config = dict(
    experts_per_token=3,
    d_expert=64,
    batch_tokens=[32768, 65536],
    train_tokens=533800000,
    max_steps=11314,
)
Below are experts of layer 11 (counted from 0) of a mixture-of-experts language model. Rows are named router (the router's row for the expert), down (a neuron's output weights, with its number) and show model dimensions 0-127. Each number is 128 + 32 x the weight over its row's rms, rounded and kept within 0 to 255. Numbers have three digits each.
Before each expert's rows: a language model's description of what the expert responds to. This comes from a sample of Wikipedia text that the model never trained on.

# expert 3
It responds to: Rare capital letters
router:108132084090155220101158136172150145158157106133129133113143081137116160119128100163176177125113057142180156110088198123105107154086102103119084117109132072154127118137126119118170171117149080125131140113168132144131109122120106116123110119130150083172095160095130129102127049159142206101149129059147108200103105133125129126158069098120139123164162199112109178138061133145142123204163
down0:161076123148076110115162156121124137112173157120064104144186115117115164121087117090114104113155118121166137138128117132119135056126107079152083158199157127128105184124135129172204116079128091085140089107128072107159113144106137144113117121141124147193157117097180122172086061141133088109107168139155081094176162153144150120128087066124198171137157132148111098147070070172119145176159
down1:055145166077196097153140114119115074137110084095119171099113142149108096140077192166105136067136148086122129185140129164142149121129120059101133173194097211116090120089153127138157121126100103155111108120152142112108132066127125139150146119116103145122158126192116182192141144104151091123104187107066120141148143114139059125117137102132172120128127078149171087211103097130141126143112
down2:112150153084081133131187164112150161093177131100113149131153055161143093116142104054149084128120196178148142120122176125151079097142137148128129112175167118123206105122163121161091172044111164075093160138108135131042147161153115126090169122097113175172157139116120149061165080160166178078072112128126115174141107121116139160155099151129129125127138111117102153093110116145101144136161
down3:145133145143098131086125144116125100138176129099128108178129090133132121162152185154040087158142169131092129105201117169137087112123112140158117133099154132061117095130217154089116133112122147206160124182149094182079136068151147187170166163106097157089070070147074147149140169152098136096155129106094105073104155116134104107110204109123160094147130164133137099122133125146146093117133
down4:126105163143160136147131089152147085134128103168127108122053149149087143107127103186152141083164111115127109080152095089121131166138167112108117091123093108138156088109116070104083101141110133063124139141106110107120146101078164097113074145105169155137167117041124202148101155136081165115116152097212158148114090110119141170165156143107132141131106079113068187036124166141080119121176
down5:137128106189127170113135058119183130124143176150185148098088112152154090154182202117148096110111129083057123119111120122151112107084103144153089179159187023152107093102165124088134179070127152124108121117091156136121202092071095109109119125114113149084136089122122166090119081113096090122138195103108147153111096132118159085142171150174118131127102118151150139111101154155096111111113
down6:170168127069096104128129099125149163121144147138132130145153078128083094133134192110105162133161117103115127113144207107249085137185135177120064139119105195121101124134106161108141107139071091101149120146123103128131112152148102110185207089156154163127136100156148145155122123076114135079145121128112090136114137173159174100124151100126123112062104092101138030151117114125124148169170
down7:140168131094105116079079159139115125091108122173105185104102161121222096035135098081094089110127131178126141159152093169135081146105148124124143155103120068142113167121135132145085129142124199164102114083043136131136151146151154079109098156134171113115129139125078125160116111090115153149143138137119091133162092160102101115126149172141141160186158081135175166139198077152144106127062
down8:093078210107129143057105134115096172081139142142156136087155097157086099130048076158124062143109121119147094174180164072172082178114162171135128139165151100111079136162144106158126094093116147084118144186127132156115116117110117111142093126198077126105177108159123152092110155166174159096149150149146107122119143169130171141103140103087140148128165085115136063080157152108163105158115
down9:123098103105115087094134146134099069091157162127103136125120097150064154072132090159139137105117145122142057157120096075117089132107134075149140143174132171097111132118119048171137128172107059125058073170194072004118116117124090144123112198085124136133145174095116139154111163118101143118096150139164136152095117144136102139139142110154152165138119132075108148083100102130159156108119
down10:090144114116102098096124127198113154134114155105127147150090117145169152110100161106129132080154167168145141194149087122124129090122091094163098148081102108118124125150123106115127176112125136106118145121162128123168142155172141117160118115146099208153056105197092176143133050170115120098166179150126222166166090150138076140129179144165167171118168110136161118145136200163070176150134
down11:142131150138169146121100076083132230133187185108106110101098142117119155126072113218080114135117134139112105121092165136145095173087081116124130135128143153095111117130136081115124179147096160128077150137140113116124114091123121117143032158128067119100082144107116108156099171149157150132125136127088156208171118137127135122137084108139136068159124169127122139059115132115068176207122
down12:097167132112077103125096146102161141113114133155180132141162109157116113075131090139155124168168121175125134136067113129147158135116137085170116087147048206161156100111111123063164128060147140102101169098107109147089103189152122138167071078095112123118126111137095118146096167098047099107120111145117166126078111153102175154143160058142174157096077136144101142080135095084117131078162
down13:056102106119173187051115118161169077144188160072174188152188209129096116125135160178155117105146104176061090127152131190123170117117141117109145152143129118149161121137129083087178123136101171114118100132156146091078151154112134098169142130082135098153119135154162129090130095126145106104060142128134111088151147170133157097102179129131112105102168144112123181149065095136129167147153
down14:150134137167224073121146095166123108133147151186112080132135121110038125119105079118141107153146167125080130213069121100099131109159176109111123100126162121093115168109148117144160077124140134131090127115141115126127184097142101155107124113107145089147194102133158129097147130082133138122100145144158147047149129137108127199130118186065074150165131094129118091077147199113125106082164
down15:135120089184129145144093159135091155116194158141145111131068102104088116122158141154160126115093099084123151133133101115137126198095100105139122150197139223106134110083144154115102136143172143150061124093169122124122116201121146183056183096149163123178092133122159135123131083100121100124132178127154138104136185174075123107180081165178121158124107144083124116121073084080091108148119
down16:085115117078118177107080184071171125180147111161146107093161109133150126161100140133176150134111151129113099159142137086055113150185064110077083159142096154096133135160078097151098146123127169067101171158156141083125108126166127093124157137185091158155169122130098044128148106136141184135084105172118159065156124162139129152152181147145185111126136111122140150089161158120087066140126
down17:115101079108132068152126118140133084142176186131061159161110101183136180135119129165102132120176105110082132095087116149113102133141148163136109060119150192103166156169107128104146118126132045112177121117164129129089124105127147138104112109126153126155141115107104163140162154095153133185092099183062137157092056186187151138120123087133172134155113095082129124147071138117179139189193
down18:093086115094130061147149126160141052127058141099103108106162112141115091147124141147128110194144163165123133129142117156087110086146156137154145108173121099109191149149154067122090073098087091099126169123119113151104167131157095139082133180197124099073134188138126126089172140149128043178122094057178122125161116102144091097114110146108128153103100072079131143152117180099139167134126
down19:139152130182145164125102063128092179181124055187126115116114177137135153095155105169118120111140141114144072093103136140122146238117085219107127122085126147152178156128170150122084138107127165125109084141078079156166098118105138082070190142156119150091112103071098091120131154129110143162123096078069147140097095149104170142161133151131135108145161155137106156128102162101100083126137
down20:148098164089098073083119118059143089059145104128181098108103094132138121149082157058111167113107152177148086097124083083201136137113116061113122083205122126137165127140135154138171164120125137058091175149132143116153166106105131166085097104170137096114141087107196149157106147152170083151130092106098175166171091201113106134127102112145143147128158158159152103146143142117116115118115
down21:110169081123100135068102147099168128157170094127148149131095126033157106089115144159133160146182126169176143124107164088077129122157111137101127150108076096113055078124143122136084105158131113142177152149152168139103080107111175143151125115087190098091184087128063122109138178136124115177123127131137190112142059124141144169098106123125154156142135162195131129117156210145150139132183
down22:100125110182161080125122128107106070149134189145179127116113194130115122169098134133158114168113071115053109123206089092123173091133063082117147145198111132187116117175148094096133114203147173096135121078173121125135086111161145127130118172153125152166090170114159166158098166124061128142119133175152155109151141159091117115102162108139130188116131120152132095133175092145083109086119
down23:105069130142125104128116105162178137128120115171154112100161182139184120151133185093181119129100079127104142173136143093183171110131154149120114114106175174087175158096074054137151083149121125153151079081146129187135098081110107112164125157167108150149160136141081075087129138157141148105185103167148124072138179160154158164093177146149146179154197139127158168116131173140179121130087
down24:108116166102130169042138158158162092106139093094139075058103134111149133134169105104106109106143119090142153134096159133113148130177190144123099132076147155098158143116106108085148104122168118091070125081149171172105073113184074153126174106098135133068186133063155153140089139168108183082122121159129126162094107093097152158115067111167160111169106182154121143128062165122140130098105
down25:146158087167055136105080116142100150108120146094099135092022118108143104158126134119113180136146134151126188149167122105099144127049152094135163164112127143123094187159152168149091092157156103079112077160148154149181142110097114162100153187083121162100133115144146144144152098154149156110146151105124119119097123102064132085127174133160191100094067091084184092058124091150125128121138
down26:125136204191143205207117089161111092147137157092096100154138133063113125135139106111121142126130151123144161114149089126100175139176119166118159051109106112139065139111107117157134147041114149128123145174122121168135111107134139121145104162049131165115143129090205153112111169121141188114153135093124127136119122121116138134127147101093152119062073145116148143173160218154143083100170
down27:125099137158087063122123151173165163095129169187104151058140124130130096071110119121180136117117136105121098167095093136123137097134136140101133133115117036088113111139165123135116176135160116075067085080110120055116121157126113137108124132076081134100204132114159167127126151094156097104160115132149172082108164139120144105218165139122133151171102130124142136037176087070149141107126
down28:099140158142134124103139136170189075150099135092162118220164147091116119089177068172144129105118103111173132107130170134136137160107122154101077127100194221163139099152128120090099121117147042162139119103095126194145154090148132174122135128118092138130112108143119080148100101134148168161082091113144105111130096113175104157150159099088095153165098167125137221145144139104154142150188
down29:107107118085120119096185143150151137089102157111062179133157119134126078125058129192128174083134149126053128123114167154128212173085110132172188144111114149117113116132155122143095121140137147119122122103139163133079139076145070100107112082117076113116145088152123076120127147098123122094124120134118108193144141099129142192122127210093142068054119116118079132193155162092146146173131
down30:150124135132071141122143151164120135177109198120135193156177164103110139105104147155091134142172141101123154130112101170184129080165076099101165102137104120121137151176099156093119110074179136107085093117096174195149189062160161171121094156120159051109145078150149097121148076130099175128092111124129141125122077113081117071186100143141102147127189157097125144096107132168113111077134
down31:107121097066217142131124130160184203129146121130110087122131096102128125194143107126120070138159072135157119120138147133157119102116138111143143151115175040189131154169093108156101166085136147109099092146162158112138086123204159122113113126157112106089099158111123149122098104167122187083179132121120108135128027144109095100080136162094123125155126122156077112133112159102105109162206
down32:129129147162133121158126127142197152121130129116137060110127086132157115092165063147182168149158105076135143164122126074149116184099167100115156161135120125050150132085154202102118110135122173108118046144121141153121091191140140152166116134079140139153156156128172175092141106117095199116123157119131141090082102155161137165187165087171142075181131117118156085105087142107095077131085
down33:103106069096132135158153192091123162106062092147158101114143103152128096091163124154132096151103121131159138150124087118098144096156148096112124117144107006150140120095052128114113177150113182064136140099128145167059165091140126100092140110135130100108138103192070121109145162125135136111168167149099110132129126109168138088149144199166135113140110160152153181078136142167050109153082
down34:111077139122133084117100135157111111127138161159144090152138087120154151141123191190077110097112106090146124109140093174095120105135146124109173055115115171076066151138092111078078123134094175083113152139130156117194128117117091114165072146159169098128098123111090104092162141134081093152102160091178146145171152147086135157155194087142075154172100131100130170074138154174187072132150
down35:109143156114185142137151163158120105076089161155099131096111109129137096127168091121108126131084098115068160175081112118147163133104093066140070136129146019131137090101161130125117116131075105138139131146178141138129124121125158133149132139056169085061197157099108174106082100144133142124107100105129131089135088213149097131138137157083176118186100118066143135060158162129131165104118
down36:165117132065079113104123150179099155181113134143116160156123156121149069077152181166158082138174121134095135183171082146171124115115167138157148123121084187110169074170176077102106140174150105136106118111105154099159130127112108144120170151110070064116182176118130136135114153191137141126123130167118194119175167134095093176139089180160075124094117154128090109105176099128134125098074
down37:121159122098140071141110131113153140069101148073137143132080163117066097137129110150155083059116151093103104108134142160155125169122117081122143163101115196185158092095153123108131146131169132154065113146092145133127233148156071146099087126098162153206180144108161136123102087106134148148077075134156176158109202145127108139092097139059114122114129110142117186127091154136098136136145
down38:101149118123124150155113093082088115162093111150103177134114146126145094093139198156137105072122094141168100109170175068185167094173151126165150136146128133141169040147109143109120186145112121167048106142116161211149165138136128094110117075176153091126088117110122125114110124125189154151151147155136158135124169107161125143201115101064161135089156144087173138141156111128121199149168
down39:111099144155145158161129119115101136146141150166114144107138198137170146100165108099156089140136124099078099121126142128157129119136145140122117122150080000125123126158134108127106100121127118106104117139133132135103129114142111100153162159104114142072108165120104125120122110131097098091146133144143062129142076143120155138140129112165084110097101129173114146107109108131136133150128
down40:099094103165145147133177109123164125133173091059098164081147199129130120054134136132116099097165158145073156073161117119106139136113135143065189171134163029055089126131102062073160156134186205115121123111121115112115099136093147137155144152138130136129203129137105127185130123085126110157121120100152152171094125111162145172156133164114099138150083116112144134130139120080142161127161
down41:117108127150099059152127168086135118121108103150122060150119123096130174065136121086079149101149162106136103135128139159182126152107123112091163100099150135127104125123217082173106203126201113082116121179103118117063095183145151123110187054205139133142068101132125137137067143141109137107138122152122112084105111142153137149147161081139145188120182149145096100156123149142117107183153
down42:157136134119113097102146138114104171084139161145060163177135094157164143096135183105082147076146122068102096194129065139108121118067120081160114132103111160117150091154111153104151134113147102130149129152134119034112121123172138149136185149134108123166192117119125127169090130148187119130156137129122190132184159110090077082082116120190095129143063182146095082163111120157146165145175
down43:115151126121122064092131167098134168122142128093149177174185109144109107133131126122101083126147096127123071159141157090149129157086165111145091080112142115113189144098123133107158161132142179141059162112122109134076193196111145133116113144084206111117131076131134119186150136158103126079165121072218113140069071101156141123103109148079095178125130089126138130117111088050146136155094
down44:149199110137186188173144120112122167133104142131117126113134163126105128092095100163123165149161096095087134142184105104128149083106153124122140120120139000139104133138103171129178145112136196145138111152123121125116153138135133098120082093107154118136123129120127126144149104074161096166093092110125113112136101096124156105137115116132159163101161140169128156148188114118122157091199
down45:099150157135076175114144061116158174141087201103129088164133084152093169094155140120111149138177091102120098113086140159119123152098150132148168098145120099130114157143077098167151098160104174089122162101084098111116119093084120105231080063105110164117145065114146123134125165126101109091093063104151129129134136144180110084087147123117190147133078132190104141114096149148165146109178
down46:110125105149131188122104088170138163154136087118125086144115101117137121180130074122050150099197078106108178071162149130134083158106158154100159164106084125158146092170196129082142064160136128100133166167096123149074167111105102142148141121182105120123160148155238126163188177066131115136171140142140114154144120090138146096129112123121147141096143117124093108146112099089118165164179
down47:111110071121132135125163143096160126075126106156133082127143156160094140136114135063175116136058124177127097091120147114157095089136141181142145154108105101137162107154152134123134138103177123199158162072051145172151086137088103112187115142104079126178154173174068100103086199096145112105178106092084118160142068162169129186132136146134130175128092122092130125127141130099188177105136
down48:114172138151061180159124141188097155120148137122167187140075185117091111124078075151098159139101148133140143138132058152192132165104116127210150114129104153081097155116154078082112144110132169113123084165120158173080147155149158166120193104091141161105138201091178111165107084111133091112136112152112073130102144104133167103146186114127108087108126092119143078104129094092133128119087
down49:043115098140125119105127083176129097142084129136101145066140148161160072146171156125196119187113076108078114129081109119099111127122149167154170149116147131097129155119188174154099136096151178092131137177183118145090119122127086112133112095162116088137189127073134216116167129114149172143079141083117114160142158118172084097107070153196120127167100133166154129160082133130133149152106
down50:058133171112168110084157181138171129129125113094087120089129146072147135093020157102098129218190127094119080197167104139083121166181120154131100078089110105095073111129104113112172137124128126115150064152102119106082144103074158114109156157089164142073113142167139156107126144159122101120103123128152140137186099112106127120122163144131110099119054085127113137132148114155120174107106
down51:138108133115118136117164129112137209203161102102116139069119110107117130058131060105162152087119124122080137105070158107150138100199119125103119183145191118112140141125147100151131106129097130142082146105207104136171107137165120108115156131145073066189161118121065086125136132155136076098191121111159112132150147176137161143078086162121081130163104188147142136130130173173066137114119
down52:116093112141131112152196079080094051123167163125104160114149141091133164147174204086150109077153088088165123095099132136103135170147094091145172085090134107108198191175141139180075142150108121106157123079139122113125155154148121180111105193129085167173119162054145142102167102130158157138151131116136134174211133103168166145146094090095104140115136130157124136115148142136103160106123
down53:126118167089093130128119084102142136152136122147108097051119167090161139102125161102137157114155129119141192136148168123157197113138109074119139140100155069069093117128134132171177154068094192154123194114132126176120098095175095145143069128226140085102093170149156098080137116163138116132105125111093103156107106136125114156143070165111162099140118112175094166113188125145174128062127
down54:173138180143159128090097185185144179162163123147147070103136126085126127139082112146110153126105106105136084137100110128201074149144159128139088123088119204103123159190114094127118114147124084092124148159094151100108148142177129138126097099116086145103074148166135145166169170159074207126134115117151082129097130122180180155130161129122128108125168061055108067061109139124122123164103
down55:096091112121140122105195156105101100151117070145133164127125132151144151142125160146081093116119147089030168125094118097145158119171188062116107148111142233077149102090145152142136120115126105113150175168126137166103095100159129164192115154117128146124092098164165146170130150124114100130102096096139156144143107192086162147144126127154130137210105132131123166082146125170179211173150
down56:126081105101117152098092118189099080126086114109138081149129124136140088120156124138146163155137131129158132081058173087152096123137097086168148100158130223168110120077154131084163143161094191094159158082111093141131075109075137133186073129099146082135117167168147132104090197106133092099138103133152159129111085126171107162130130151089149077146182091170110148091111102061136096109120
down57:099133119180177152060173187122167127159127155099125143183170128181152127132138129117072059110114113145121078171151076170145083144122155104088143135092165126115163116173148171143114140119126126180126138143077149176105150085148072169167149106057142114119113177147153143175104142129185141170130121142142169116130180132156216162140106142124108132152115186082147121080157131126105131168065
down58:120127175153178198150150160103148174093110166119177192058140145142059101112117103144118201163156107119151101167112119119112180191151116087108148119090103123105136155151151176108173159100141119064159128101074076130085185161174140197113118146143166154148104151126172135127120098083153144109125167126103178097125079123128147100122142140158138133124117131141063088172068109096132148099099
down59:205152084103136121113162181139129086145132180125140166082061166126077168180128114142058175142165081114120112165126051110128139101146129110137151174158161235105157144100155173104150103085133143154118189194143118109099141123116127152105084180089139106115140080091142149124152113147158125139108124141135090134149159173116129128141119067138165074149134087160114113055148121124134147103134
down60:148161105140100204208160151127159081123117160175075133130142134088106132132122105129115160116189141111151090120082171106137093109074129174115108117218132091170139165163200139169151142175110132121128090143126111103102176088092126098104118069130125116091136130125103126140164108157084166119111145131143143146098167216152121126104104141167161133163160136108089102170163144204069132080106
down61:128137087064144200070137127153109080123183077153132092091107164127093138090102098089133173110141150146124148046102089098116154149104124103158096168110089171117147114159128184149184138162097133227151119103120130145158088135127141164136105143138147115130150160085118103125115071093122183130139139080098128096116145140164158151128160111134150120095140215158166120148184210155142119144090
down62:158132119128102128055151121178103122132142085147100159084173125151085117173127111124180099152133146093093191099111159111132152146126172116145163112115093227127158087173105132144102135132103116130117124105211112124111189149119216153115105076164103182150114193114211120126167142135103138158120092094120118081169140147093139106158175115150115140164101098168115096103181072124132150154124
down63:106142100180127103148149184117110168144143139161122172084099058122170122118134156102096145135123064105125096148091110086040139097063118153084099148116189006139151135110145137088130087144133108151132105181133130168130107193120080103126184161107143114165124203139139055137121100123162159176140186173101122135146106120114105099158145136146126092141147108123110135127144138135098164098105